From a checkpoint of a small mixture-of-experts model trained on Wikipedia.
Training: a variant of SOAP for the experts, 802M tokens, 3061 steps.
Below are experts of layer 6 (counted from 0) of a mixture-of-experts language model. Rows are named router (the router's row for the expert), up (a neuron's input weights, with its number) and show model dimensions 64-127. Each number is 128 + 32 x the weight over its row's rms, rounded and kept within 0 to 255.
Before each expert's rows: a language model's description of what the expert responds to. This comes from a sample of Wikipedia text that the model never trained on.

# expert 27
Description: Subject pronouns like I, it, he, they, there, often opening quoted speech after said or stated, followed by verbs.
router [108 115 107 111 132  62 111 120 136 107 105 129 122 106 136 110 182 109 137  89 103 111 160 173 145 127 207 139 122 116 160 152 126 144 171 137 179 112  89 114  88  81 136 129 169  76 131 126 107 154  88 105 155 157  94  87 128 143 177 146 144  82 123 154]
up0 [129 103  90 176 137  89 167 107 128 191 179 158 136 141 143 102 111 114  93 128 205 107  60 141 105 145 104 195 104 119 163 147 129 151  88  81 170  64 109 146 160 111 141 130 140  85  96 151 138 166 122 137 129 130 158  86 169 135 108  94 108 116  63 107]
up1 [165  79 178 149  99 117 137 111 101 153 129  88  64 154 144 184 126 186 104 109 127 191 181  74  71 191 138  83 153 132 113 147 134 115  98 147 162  90 156 182 147 181  80  97 154 141 118 104 121 158 106 111  96 130  94 159 129 112 134 139  92  77 128  73]
up2 [ 62 125 122  82 138 113 184 139 170 186 181 113 189 122 110  88 191 125 135 125 118 111 121 147 119 114 126 122 139 191  97 155 170  92 115  92 154  27 116  74 162 155 139 106 115  88  85  78 124 149  99  92 115 143  87 160 108 166 114  75 139  88 188 184]
up3 [120 143  67 140 173 117 161 125 161 122 132  71 156 104 171 139 120 135 116  97 155  72 116  77 109  68 110 129  89 166 107  91 180 114 147 194  41 155 140  90 164 168 162 152 136  97 170  99 139 187 124 147 115  85  71 126 118 150 124  99 155 149 103 134]
up4 [136 117  83  99  86  36 130  81 163 187 140 115 150 146 154  96  95 115 121 158 137 151 105 160 146  98 123 103 171 133  71 136 103 105 168 125 104 133  60 137 123  65 166 153 169  78 165 118 179  73 148 104 127 140 134  51  73 118 170 179 120  85 140  87]
up5 [103 141 121  88 135  76 111 141 120 121 188 143  92 152 126 151  88 113 112 102 125 125  86  91 132 107 147 148 136 141 100 166 131 139 159 177  56  80 159  88  45 126 122 144 172 146 105 165  75 120 171  88 104  96  78 163  97 154  76 100 143 155 135  30]
up6 [107  77 129 118 158 181 137  78 124 144  75 158  81 132  91 140 171 142  67 168 113  86 138 154 101 127 124 171 150 146 162  62 158 109 144 129 106  93 105 121  60 162 135 111 161 119 201  87 140  90 140 133 200 122  63 153 161 141 122 159 132  97 118 172]
up7 [126  94  91 122 128  66 145 118 122 108 144 139 165 140  93  44 106 165 147 169 128 122 159 136 136 101 134 167 106 151 119 155  96 147  56  96 126 127 160 114 119 129  88  52 109 130 158 133  73 107  98 170  36  78 144 101 137 124 133 162 126 142 100 188]
up8 [168 103  88 118 165 150 150 136 149 176 101  79 137  97 156 203 138 127 160  97 108  38 138 105  53 133 103  98 140 164 104 125 119 124 110 142 165 152 118  84 148 113 157 100  91 145 187 104  98  81 139 105 144 178  96 160 115  70  76 139  84 118 193 131]
up9 [139 131 125 183 105 152 123 151 133 142 152 160 105  56 169 125 147 139 151 173  84  91 140 137 119 104 165 123 164 111 146 113 164 124 122 193 109 105  46 100  89 111 155 112 144  85 155  81 146 127  58  97 146 135 134 161 115 109  85 103 113  88 132  91]
up10 [155 130 115 137 161  92 107 163 177 153 107 147 172  91  94 105 176 151 131 166 128 128 135  95 143 122 118  73  47  98 107 163  88  97 114 139  66  72  89 124 137 127  58 116 131 129 122 131 119 151  87 134 140  99  91 146 130 114  59  97 160  89 179 109]
up11 [172  99  86 129 140 109 121 110 159  94 127 156  68  99 171 107 100  96 149 122 205 141 121 116 137 115 113 197 197 131  66 145 100 150  77 120 114  81 121  97  56 153 100  96 140 158 134 143  97 160 145 137  73 109 164  94 117 151 120 119 116 173 144 111]
up12 [148 125 156  74 150  83 148 149 137 224 109  93  78 133 151 154 121  56 113  87 158 103  60 135 128 158 151  99  99  97  90 137 134 156 127 126  65 159  93 136  82 113 150 107 106  52 137 114 176 131 125 145 191 126 138  80 125  76 115 148 133 132  94 146]
up13 [155 113  89  83 139 212  93 112 174 120 124 142 182  89 111 123 109 112  82 116 160  81 182 143  70 104 152 141 135  90 106 129 134 106 162  93 177  90 120 179 141  99 124 141 122 129 102 140 132 157  92  46 148 178 111 144 157 142 164 167 171 144 123 118]
up14 [128  89 132  95 122 148 165 185 132 160 109 111 127 145 143  61  92  71 125  72 103  62 175 131 144 135  75 168 103 123  72 135  71 139 173 104 220 139 151 179  97 146 108 108 101 134 126  98 120 150 132  52 118 109 120 136 150 110 147 126 175  80 108 161]
up15 [108  88 119  81  78  99 161 182 103 127 101 121 131  98  89 122 213 119 162 106 133  98  73 108 138 194  76 161 146 107 165  92 130 107 131 118  96 136 158 167  88  84 135 128  73 127 139 106  88 174 106  81 171 128 191  81 120  70 172 115 152 129  95 140]

# expert 15
Description: Capitalized first pieces of Spanish, Portuguese and other foreign place, club and personal names, such as Gu in Guadalajara, Lu, Cu.
router [146 185 135 129 121 127 172 127  55 150 176 137 166 111  75 103 140 140 170 129 225  97 114 144  94 111 135 179 157 111  94 149 157 143 104 138 155 105 130 162 103 146 154 129 112 146  47 150  88 119 130 153 130  94 185 178 122 162 174  96 121  63 124 117]
up0 [161  54 124 141 120 171 100 101 147 215 110  83 135 138 159 119 117 152 101  99  91 164 159 154  74  80 111 149 180 155 147 181 187 136 103 135 157  95 137 151 114 140 124 118 109  94 161 124 139  83  48 120 171 131 171 127  85 139  94 112 128  99  39 129]
up1 [146 128 128 179 111 128 141  88 108 162 154 171 168  63  96  79 163 175 139 126 125 120  97 169 138  75 202 103 126 129 113 138 100 160 152  45 106 103 134  69 202 124  86 112  80 121 150 106 115 144 125 165 151  82  85 166 120 133 128  97 150  82 104 139]
up2 [ 81 119 128 176 165 135  93 123 130 124 157 154  70 135 163 145 168 140 153  94  87 130 116  98 179 147 152 138 167 110 179 121 149 103 143 138 120 166 183 108 134 151 157 132 173 128 151 141 122 159 160 136 132 189 177 155 132 162 106 107 154 134 127  73]
up3 [113 164 121 176 162 130 135 179  98 135 135 146 161 102 144 102  84 103 103 145 147  77 129 169 163 175 112 156 112 168 108 130 105 149  93 129  29 130 120 116 143 126 123 181 116 139  99 118  53 122 147 113 120 103 150 110 103 117  86 135 102 110 120 113]
up4 [132 102 116  39 106 161  91 124 122 172  81 147 118 116 124  82 157  79 150 114 167 116 131 179 144 158 184 109 114  80 101 130 145  93 129  81 111 100 138  69 163 141  84  44 123 109 138 202 147 174 134 183  94 132  87  86 114 102 156 132 150 146  93  82]
up5 [155 147 121 111 112 133 135 118 150 112  71  92 143 154 113 163 156 120 143 123 142 130 102 183 147 120  68 183 111 188  82 124 147 150 142 172 145  72 104 164 152 107  81 158 155 172 164 111  94  97 115  94 134 170 172 122 159 151 159 129 103 151 149 102]
up6 [111 121  76 208 206 100 108  85  90 151 128 137 163 162 149 101 140 182 148 127 122  76 175 151 144 107 102  84 177 117 158 166 129 172 132 150 143 113 119 139  82  61 124 128 128 174  80 104  66 198 111 101 184 106 140  82 141 152 128 162 140  80 139 116]
up7 [ 95  92 125 106 163 142 149  97  89 143 161 116 133 163 116  86 153 100  87 116 144 142 108 107  90  85 178 102  32 107 151 105 121 115 154 173 100  95 139 152  73 172 113 136 160 162 156  83  98 113 164 118 125 163 133 108 135 140 115 152 125 170  81 103]
up8 [ 98 136 128  95 155  96 137 140 100 171 107 188 112 140  65  47  79 155 159 146 137 136 103 133 192 132 148  97 131  69 118 204 143 195 182  90 146 170 151 106 122 101 123 110 142 148 152 102 131 176 123 105  91 109 138 130 170  88 192 106  80  88 162  98]
up9 [151 101 126 147 179 120 104 101  91  81 129 158 170 125 158 175 136 157 114 128  69 131 157 112 119 146 125  75  95 149 129 117 155  76  96 169 163  98 142 146 102 156 112 116 129  80 156  85 157 132 139 137  48 152  59 166  88 133 106 112 125 161 121 124]
up10 [149 114 130 122 151 176 159 108 158  80 201 136 117 127 156 116 171 110 128 104  56 114  83 116 113 170 172 145  93 143 122 115  88 126  77  85  98  81 111 171 128 119 120 114 137 122 126 154 128  81 107  99 112 177 152 170 128 116 141 146 130 131 101  69]
up11 [149 101  80 114 122 172 108  67 145  93 140 133  98 121 173 121  94  83 140  76 130 117 123 144 105 118 121  76 137  76 164 102 107 164 113  50 178 103 110  55 107 133 127 108 113  78  98 112  63  95  97 130 138 108 118 144 132 137  70 175  94 117 181 103]
up12 [120  83  73  73 134 121 107  94 100 197 152 157 167 104 115 108 117 144 165  82 128 219 138 135 134 133 109 119 136 110 113 109 118  51 118  95 201 149  75 110  84 128 101 135 120 160  72  76  89 135 159 118 149 120  96 140 154  98 105 131 113 123 202 106]
up13 [165 146 122 150 130 139 165 122 130 177 169 154  99 104  91 173 139 165 138 212 126 105  97 178 194 146  78 191 108 112 131  93 103 124  96 119  65 196 161 206  85  84 154  97 142 171 133 133 105 223 125  94 130 189 101 118 107 124 135 130 162  90  92 156]
up14 [155 175 154 122 176 151 132 141 132  89  91 135 118  59  64 144 128 124 152 113  90 140 113 105  27  60  90 123 188 199  86 161 151  84 193 122 133 135 148 133 125 140  70 138 149  66  98 173 105  94 164 160 119 117  69 177 131 123  68 106 155 120 107 145]
up15 [108 113  81 145 134 142 152 133 139 179 121 138 182 144 117 131 156 181 101  94 146 113 120  80  42 142 160 100 162 112 116 154 107 155  74 211 147 110 135 164 149 118  95  92 132  94 167 133 102 142 112  72 135 133  70  79 156  76 166 132 105 119 116  85]

# expert 1
Description: Inner pieces of long learned words, often before -ic, -ical, -ies, -ion, such as sover-e-ign, soci-et-ies, diagn-os-is, gen-erally.
router [ 77  64 167  88 126 132 150 139 120  84 127 154 139 130 143  86  96 145 137 109 106 144 121 188  83 131 123  98 140 133 182 150 133 138 114 139 134 114 129 169 102 140 141 130 168 130 175 145 123 100 187 135 142 122 101 102 134 132 118 116 114 111 148 156]
up0 [166 144  78  99 190 113 116 102  42 121 176 101 114  97 129 158 186 169 102 174 109 127 128 132 179 131 143 125  99 110 111  68  66  86 109 140  98 141 128 130 115 184 121 160 122  98 130 142 153 142 150 120 104  92  98  92  73  96 156  87 152 131 183 157]
up1 [125 117 161  95 139 116 115 132 220 110 108 148 141 103 142 155 176 176  75  70 102 139  83  87 172 122 114  26 122 111 148 193 159 186  76 140 137 143 101 108 121 123 123 155 125 116 137 115 123 166 130 149 131  57  76 146 172 143 117 142 129 147 175  95]
up2 [ 98 156 121 129 153 141 187 156 106 105 186 123 107 113  91 169 155 107 161  85 101 171 127 120 105 220 119 133  73 148 142 109  96 113 159  76 113 126 163 158  64 116 157 166 143 141 105 139  90 200 124  94 116  92 129 137  82 120 127  69 136 149 150 113]
up3 [ 93 137 134 132 150 112 107  66 117 174  88  63 174 153 137 116 159  97 110 149  40 119 110 162 154 126  48 157  48 138 117 129 120 208 137 137 114 126 191  99  94 154  88 211 100  95 115  89 155 145 150 130 133 117 147 112 130 113 163 125  78 107 135 145]
up4 [113 133  90 121 142 137 138 101 119 139 141 129 122  68  92 119 146 141 129 112 115 153 147 136 157 104 100 125 149 151 123 114 133 163 139 147 144 112 159 153 150 161 150  85 104  89 132 148  88 149 141 192  59 152  85 198  81 112 121 157  93 179 108 154]
up5 [215 123 136 103 133 128 113 159 153 169  57 163 165  82  86 156 135 133 104 121  31 116 149  78 155 107 150 112 129 153 158 146 138 127 102 139 108 146 168  91 148 162 165  78 138 126  81  87 187 134 160 113 138 180 138 193 110 117  59 144 148 106 148 127]
up6 [ 81 171  43 144 155 133 164 146 102 143 117 133 139 112 140 165 106 173 143 120 143 159 142 176  99 165 146 157 139 106  53 142 131 144 113 129 127 150 192 163 124 125 136 104  97 100 127 185 126 151 141 122 143 181 150  52 110 146 205 129 110  82 154  88]
up7 [ 91 188 122  48 122 103 186  98 120 155 153 133 150 114  92 131 120  88 148 114 121 178 160 105 137 113 111 137 105 154 117 100 156 129 124 131 106 138  86  85 113  88  71 116 124 129 160 115 158 146 165 137  94 149 142 134 165 139 189  42 149 120  64 100]
up8 [110 128 172  72 139 102 112 118 111 107 108 152 113 119 161 142 149 138 145  88 133 164 122 128 132 150 163  65 116 132 122 105 110 111  97 126 154 136 119 167  93 141 181 186 174  91 160 159 174 189  91 137 195  93 106 148 180 114 107 126 193 168 171 148]
up9 [114 139  99 129  86  59 151 178 177 140 134 140 137 133 118 105 121 139 121 145 133 101 104  95  94 122  67 159 121 129 179 144 137 129 161 102 101 125  81 127 149 107  35 139 146  45 137 142 132 176 147 152 117  72 130 104 123 129 194 143 140 179 174 159]
up10 [114  89 142 148 153 119 143  87 130 113 116 146 160  77 145  99 105  86 149 132 137  81 132 133 138 145 127 162  98  89 166 120 132 130  76 127 122 135  99 139 132 111  60 157  79 126  81 134 172 148 156 102  96  94 145 124 135 112 135 138 130 124 121 118]
up11 [108 130 127 163 150  52 153 141 162 160 145 136 128 117 143 149 141  66 201  86 150 138 103 123 145 102 142 147 152 174 166  84 150 155 161 168 141 161 103 150 143 109 162 148 157  77 138  57 102 150 132 181 139 115 118  96 124 129 126 104  92  97 125 197]
up12 [125 101 157 126 101 149 125 166 118 186 146  65  94 103 111  94 183 131  61  88 102 119 133 159 126 102 119 179  84 168 128 146  95 124 108 168 111 160 212 107 116 124 111 134 119 152 164 104 127 140 124  80 115  84 123  83 152 144 150  90 170 103 132 103]
up13 [123 116 156  96 110 119 102 146 183 101 140 170 129  99 147 110 141 105 174  92  91  82 107  69  75 177  95  89 108 104  90 174 110 124 120 164  95 101 131 123 102  85 156 118 126 143 187 137 166 101 140  61 112 135 115 196 153 166 126  76 167 144 145 128]
up14 [152  74 164 111 108 100  78 119 143 115 115 158 120 177 201 198 127 143  25  80 181 156 105 107 113 199 127  65 107 147 194  81 147 157 121  97 121 152 121  94 138 141  96 167 193 139 107 171 136 146 140 136 114 109 132 159  45 114 142 147  98 135 152 148]
up15 [151  38 149  78 136 124 134 142 130 105 140 145  97 119 151 108 133 159  84  71 165 164 110 164 170 105 149 122 114 176  84  82 109 102 135  56 117 167 112 105 165 201 155  75 115 175 142 114 197 143 113  94 126 185 168 129 119 130  76 139 126 126 150 132]

# expert 8
Description: Short opening pieces of a word split by the tokenizer, after articles or prepositions, such as ne(utralized), du(ty), th(ous)and, Ninten(do).
router [117 175 148  96  98 156 128 111  61 138 171 118 103 141 127 180 132 149 144 102 142 146 156 139 126 138 118 118 125 141 175 157  51 160 141 151 153  76 108 137 143 133 143 122 109 129 126  97 134 109 111  97 145 181 104  55 144 101 170 111 140 156 154 137]
up0 [139 158 145 154 119 143 141 128 161 106 123 120 117  89 135 150  93 155 116 136  99 101 172  77  95 137  91 174 164 143 156 157 118 145 105 158 161 121 144 118  76 171 133 175 117 128 150 128 101  72 158  98  89 118 107 105 108 170  68 103  79 162 138  85]
up1 [104 203 125 109 129 137 131 127 131 162 127 157 135 146 147 151 165 106 133  96 148 171 143  98 216 144  93  94 118  98  80 152 166 182  96 183 138 130 134 116 145 117 153 130 160 163  83 142 133  79 104 146 160 106  69 107 103 114 102 127 170 120 159 109]
up2 [ 79 127 129 118  96 122 116 117 143 124 109 155 123 119  87 130  88 123  92 132 108 145 168 120 116 154 189 117  97 114  99 157 105 112 124  96 122 165 148  86 153 127 161  82  85 114 125  34 173 118 165  73 129 135 138 159  96 104 138 100 176 116 112  91]
up3 [ 29  98 163 129 198 178  97 128  94 117 117 136 156  97 126 145 115 137 114  81  75 140 158 154 128 146  78 158  92 151 159 108 133  96 117 119  88  63 128 107 149 121  87 161 115 107 115  77 129 165 177 170 152 140 128  85 158 119 142 155  83 111 137 152]
up4 [ 68 172 111 125 188 115 122  80 126 195 127  99 128  99 104 114 106  87 116 151  60  52 165 195 161  87 148 141  87  87 133  68 118  91 117 115 154 155 156 141 136 107  80 143 141  56 154 149  95 147 135 141 143  98 124  96 195 182 129 185  56 128 162  85]
up5 [ 90  94 133 160 152  88 159 113 126 159 150 138 112 136 210 171 155 109  81 139 125 155 118 157 175 141 121 123 124  97 121  79  81 149 174 189 160 111 111 108 140 109 123 125 133 126 147  96 135  91 116 109  97 125 167 132 166  87 157 152 156 146 133 133]
up6 [147 151 151 204 164 128  84 172  86 152 145  62 165 149 135 145 104 137  65 168 170 132 133 146  93 123 164 114 130  97 131 108 128 156 177  86  95  84  82 151 145 156  97 159 135 103 172 128 129 103 129 111 154 154 136 109 146 128 179 169  58 154  82  96]
up7 [121 160  91  72 171 128 106  65 132  97 131  48 155 175 121 111 123 161 149 128 164 156  85  92  99 132 103 159 133 135 167  99 137  91 112 102 119 165 163 154  76 163  85 152 149 133 148 155 117 137 169  94  77 120 111  85 132 154 116  98 145 106 218 180]
up8 [144 150  45 131 100  86 140 109 120 141 138 160 160 160 114 131  91  50 164 137 130 155 145 130 115 118 131 139 153 130  85 153 102 164 209 129 155 157 112 164 111 114 133 210 141  74 120 140 151 150  72 124 122 114 146 142  77 106 120 161 130 172 137 171]
up9 [ 56  77 112 103 122  61 101 210 143 130 145  77  89 160 141 130 122 129 164 125 107 144 131 120 174  70 102 128 116 134 181 118 108 108 127 157 118  96 158 140 163  28 156 124 130 133 156 138 123 147 139 109 133  95  96 162 101 104  73 105 157 103  80  79]
up10 [ 82 147 151 145 182  94 162 106  92 116 122 139  92 125 109 102 155 105  76 164 157 191 159 112  99  76 171 127 127 101  77 145 112 115 123 128  76 110  71  74 130 149 113 180 180  97 103 114 137 131 178 118  30 133 139  93 171  79 105 130 160 145  84 112]
up11 [ 87 110 138 152  88 113 154 137 135  80 128 138 115 156 148 113 111 133 167 150 121  97  96 133  91 126 162 126 109 163 130 160 144 112 111  89 115  80 117 167 152 163 107 139 184 132 170  93  95 172 149 115 120 114 180 181 115  88 121 121  73 129 132 110]
up12 [ 78 104 118  53 187  90  90  94 151 142 111 167 181 108 108 130 116 171 112  77  92 107 189 132 165 121 107 141 108 116 130 147 147 133 124  91 150 140 126 130  99 172 113  85 154 160 115 202 120  54 176 119 173  99 120 166 181 132 173 110 115 110 131 132]
up13 [174 105 132 158 112  76 148 172 103 108 195 158 126 132 149 137 128 140 120 174 176 149 101  43 152 113 134 140 172 125 162  99  99 223 112 101 190 192 101  96  88 106 156  96 119 121 183  98 140 133 123 151 123 123 159 107  45  86 141 106 129  96 128 121]
up14 [ 94 122 156 126 105  88  92  81  81 164 126 116 158  63 112 149 124  98  90 135 133 183 117 192 146  86 120  54  96  94 136 105 155 143  89 102 120 111  99  94 146 135 106 140 113  94 129 146 148 134 118 110 149 124 167 106 131  86 127  74 167 108  88 158]
up15 [131 139 113  57 177 110 142 108  56 152 109 134 121 114 157 101  84 178  92  72 122 118  99 101 148 110 135 134 147 140  60 134 179 141 125 132 148  44 118 142  87 117 145 139 141 164  86 132  84 122 168 126 156 171 175 117 132 136 110 173 125 133 150 155]

# expert 7
Description: Raw byte pieces of Cyrillic, Thai, Japanese, Chinese and Greek text, usually inside names given in the original script, like Андрей.
router [174 161 134 156 132 106 120 129  79 120 133 131 134  88  77 119 122  94 194 158 189  96 148  87 149 110  95 145 118 114 165 180 195 117 189 159 156  94  70 127  93 131  83  59 102 171 139 143 133 160 101 147 124 176 112 158  98 131 149  85 159 165  92  79]
up0 [135 119 152 189 124 105 108 186 108 185  95 178  83  88 128 118  94 154 132  77 151 120 105 135 148  92 141  93 140 178 123 163 131 153 128 128  88 161 121 124 170 148  99  98 132 164 124 146  61 142 114 132  98 124 136  89 102 117 113 132 116 107 128 132]
up1 [ 95 153 135 200 135 106 157 122 120 131  88 168 130 124 112 158 131 154 105  96  94 115 157 119 136  71  86 150 105 136 101 106 177 111 141 117  74  96 107  56 115 119 169  68 160  88 121 162 127 153 137 154 130  86 154 183 152  43 151  87 127 124 146 151]
up2 [121 193 179 157 165 138  91 137  66 120 125 121  88  99 125 164  76 164 111 226 134 134  94 152 131 122 100 116 147 164 141 133 112 122 132 157 122 131 165 102 109 125  87  94 122 136 168 173 171  55 132 100 102 117 153 129 124  98 118 170  73  89 142 164]
up3 [144  91 134 105 167 105 104 137 114 130 139 114  94 107  64 114 176 143 139  99 115 129 163 138 129  82 167 100 135 164 106 116 179 128 120 180 115 124 122 173 156 134 121  96 140 126  87 139 169 174 173  70  93 144 166 107 152 123 116 126  48 148  90 109]
up4 [140 122 148 158 167  70 118 111  99 154 170 146 177 133  90  69 196 144 154 127  93 100 109 100  96 123  82 128 137 173 105  61  92  78 136 117 100 146 139 160 168 144 114 172 208 168 124  83 161 133 132  67 147  94 136 126  84 164  82 103 129  94 150 111]
up5 [116 126 106  94 226 132 134  90 154 120 138 104 163  87 170 125 123 128 136 129 153 120 107 139 155  82 153 147  37 146 141 175  83 143  95  85 133 137 111  69  55  83 169 150 126 151 116  99 123  84 103 128 132 162 121 143 101 152 149 173 110 159  93 152]
up6 [123 136  73 140 173 195 176 133 188 132 111 195 122  95  85 122 169 155 109 130 174 172 111 112 126  86  41 149 110  75 150 115 157  76 158 141 107 166 167 141 111 105 125 149 112 139  90 133 113 116  87 141  98 161 129  95  96 100  78 119 100 118 155 154]
up7 [104 102  97  97 146  99 104 163 110 158 133 173  73 106 152 133 154 128  78 122 156 138 120 127 139 149 147  82 157 139 106 137 162 155  92 155 173 112 162 156 127 132 122 109 117 163 218 171 176 105  33 112 127 137 135 144 166 152 161 107 151 108 156 116]
up8 [128 193 143  49 103  82 113  96 115  89 111 197 157 149 109 135  59  94 148 179 156 170 117 203 141 128 103  97 171 141 133  77 165 130 159  91  69  59 130 104 138 164 120 140 149  78  93 125  94  96  78 121 117 112 147 124 110  94 164 135 124 132 206 153]
up9 [113 154 121  42  89 113  82 180 160 196 106 150 122 133  94 166  67 137 159 146  88 155 125 135 156 151 103  92  83 204 209 168 102 155 182  73 160 120 137 114 123 174 142 134 119  96 159 134 147 136 186 162 128 126 126 121 164 101 147 164 186  91 138 136]
up10 [ 58 214 114 134  77 103 136 189 174 167 134 117 107  88 170 143 109 193 153 119 197 135 121 158 139 124 133 141 158 132 151 151 103 153 154 136  80 136 129 166 102 100 148  99  82 145 179 110 200  99 135 165 134 162 178 152 135 140 115 125 237 136  79  94]
up11 [163 150 135 144 121 195  99 166 133 101 151 123 101 146 136  80 152 221  87 121 184 186  94 147 123  93 144 160 128 131 115 166 151 135 160 129  93 105 123  92 111 162  98 131 133 128 125 109 102  90 191 107 154 190  94  97 178 139 131 112 133  86  66  78]
up12 [137  95 128 132 123 141 169 143  93  38  95 121 164 114  76 109  69 109 111 142 130 165 172 158 115 159 103 137  87 140 104 142  87 124 154  68 117 175 165 173  92 145  84 119  81 181 118 179  88 167 115  88 136  38  80 132 166 193 124 115 150 103 174 116]
up13 [ 94 126  63 118 115 157 108  98 179 149 154 152 131 115  85  90 146 165  74 125 151 157 165 170 107 145 179 117 112 115 163 149 137 165 142  81 136  72  91 158  92 126 139 136 132 157 180 125 171 124 109 160 125 173  65 151 123  73 129 145 115 146 110 151]
up14 [ 84  95 154  87  94 122  91  87  88 120 161 106 123  64 158 124 123  69 147 127 157 126  61 161 127 128 111 118  86 149 155 131 170 194 105 116 115 146 163 117 122 162 129  90 180 102 105 147 111  98 136  99  64 190  62 102 151  98  85 143 167 123 112  95]
up15 [170  94 150 156 129 164 107  90 163 198  92 122 139  88 152  60 137 120 146 137 154 133 158 144 136 104 113 143 168  90 143 156  81 172 154  90 148 127 136  85 138  97  98 139 173  99 102 133 117 147 127 148 171 105 157 198  91 196 138  56 128 103  76  76]

# expert 43
Description: Space-opening parentheses before dates, births or glosses, plus pieces of section heading words like Transportation, Early life, Career.
router [113 130 165 111 151 108 124  67 112  97 113 116  90 133 154  97 160 122  96 129 133 167 187 146  86 119 159  92  84 140 144 176 117 138 139 101 148  95  94 185 104 170  86 162 172 112 146 129 153 104 152 150 120 119 119 134 135 122 100 114  70 202 108 164]
up0 [129  59 134 124 162 189 133 135 105 157 180 110  69 130 163 121 160  44 113 183 136  91 164 132 160 105 150 121  75 110 143 197 163 127 176 106  77 151 141 137 149 141  90 161 111 139 125 108 126 126  54 163 153 117 134  95 125 119 135 119 133  72 176 147]
up1 [107  78  81 129 151 129 135 174 168 124 112 126  99  66 114 103 132 134  98 111  74 107 113 100 100 112 135 114  91 135 181  90 107 137 122 100 136 155 142  98 159 120  80 185 143  82 119 102 159 126 104 111 198 123 143 147 133  87 132 109  56 133 155 154]
up2 [132 139 124 167 168 135 165 157 153 163 117 164  89  61  79 139 114 143 147  85 116  94 110  93  93 142 158 105  82 145 112 192 127 150  67 197 120 129  70 128 137 180 138 101 151 116  97  82 159 168 205 123 122 157 126 126 137 124  63 122 115 130 112 137]
up3 [ 72 153 121 152 116 156 126 109 167 159 161 204 157 101 210 218 137 124 121  98 186 133  89 126 124 125 216  58  84 136 171  81  78 151  92  93 170 163 136 133  75 136 115 145 145 147 110 143 166 132 140 128 140 190 144 136  73 156 107  72 137 129 162 127]
up4 [ 88 120 127 111  90 127 145 119  65 132 142 206 134 102 135 148 118 129 128 109 159 109  73  98 121 114 201  44 144  99 155 184  97 103 169 150  42 129  84 120 118 126 102 143  90  86 141 206 192 121 124 137 117 114  72 197  95  91 121 141 104 121 152 112]
up5 [ 83 135  61  80 154  96 107  88 154  69 132 178 151  89 118 103 104 105 110 125  62 131 114 153  86 121 150 137 127 101 136  85 134 128  81 158 161 187 114 129 112 127 180 114 134 148  78 104 143 144 123 141  84 142 108 129 141 108 134 125  83 150 141  80]
up6 [133 117 210 104 160 106 121  95 115 142 128 141 100 127 161 172 172 117  89 138 140 136 137 118 154 129 114 100 143 173  93 103  66 134  71 161  97 168 152 153 152  55 118 151 105  78 115 152 149 157 126 184  81 150 181 119  89 130 108  84 103 106 109 125]
up7 [ 92 130 145  87 156 155 161 109  72 144 100  90 126  78 108 128 112 132 114 112 147 103 130 141 124 187 144 153  93 108 102  40 120 124 130 172 138 132 199 142 158 143 160 105  56 141  73 137 139  61 140 158  84 122 152 157 172 113 175 140  80 128 173 101]
up8 [ 67 126  98 124 217 129 174 108 116 127  94 142  70 152  83  79 140 199  49 104 134 154 137 154  55 156 108 145 118  96 137 204 123  93 107  79 159 122 185 100 139 108 113 147 116 150 105 159 171  96  96 160 119  98 126 141  72  85 157 124 136  95 138 186]
up9 [ 94  86  81 140  57 116 133 126 121 193 113 177 151 105 136  94  97 106 122  98 117 142  85 135 158 121 127  97 203 127 128 132 150 145  44 142 143 123  71 164 149 174 140 128 158  99 154 101 136 158 144 100  94  33 139 126  73 127 147 121  67  96  71 124]
up10 [178 128 132 103 160 119 176 107  97 143 123 142 150 135 137 132 125 119 163 112 123 182 117 119 122  86  89 148 108 150 108 106 208 120  79 103 135 141 125 126 150 130 124 154 156 174 124  80 120 154  83 110 144 168 158 133 134  42 101 148 110 143 163  94]
up11 [ 93  93  81 121 153 147 187 112 140 146 145 108 133 101 147  86  81 129 122  76 108 140 138 147 107 126 152 143 143 121 132 111 100 140 127  90 116 144 132  73  92 163 128 143 139 137 161 148 203  96 129  75 154 158 183 160 100 134 128 122  61 117 134 159]
up12 [ 88 145 117 128 167  51 128 177 109 182 145 145 109 158 100 109  77 143 116 147 124 133 170 126 110 141 160 160 126  94 115 170 140 141 101 174 128 122 126 137 110 122  75 194 166 116 164  78 156 135 123 100 151 128 111  97 129 116 105 173  92 114 122  95]
up13 [145 103 150  82 143  90 102  87 100 130 120 151 126 183 124  67 147 184 122 144  93 103 178 135 137 132 174 127 104 132 135 138 129 112  82 111  94 206 100 158 157 173  99  95 131 158 170 137 120  77 129  50 101 109 109 128  92  76 129 145 140 142  95 164]
up14 [207 161  99  66  98 112  86  81 162  90  99 129 130  91 114  82 146 114 135  89  82 130 174 103 122 160 166 136 148 150 111 107 139 130 176 105 127 172 106 113 113 156 100 125 117 105 169 114 135 122 129 111 127 194  77  79 131 167 147 173  83 165 158 109]
up15 [124 111 117 127 125 175  59 135  78 137 139  84 173 100 233 111 167 121 108 134 124 130 144 155  61 150 163 127 127 118 175 124 148  88 130 140 136 166  51 115 137 155 102 165 122 182 154 103 164  62 130 119 144  85 138 155 152 202  76 120 104 196 170 127]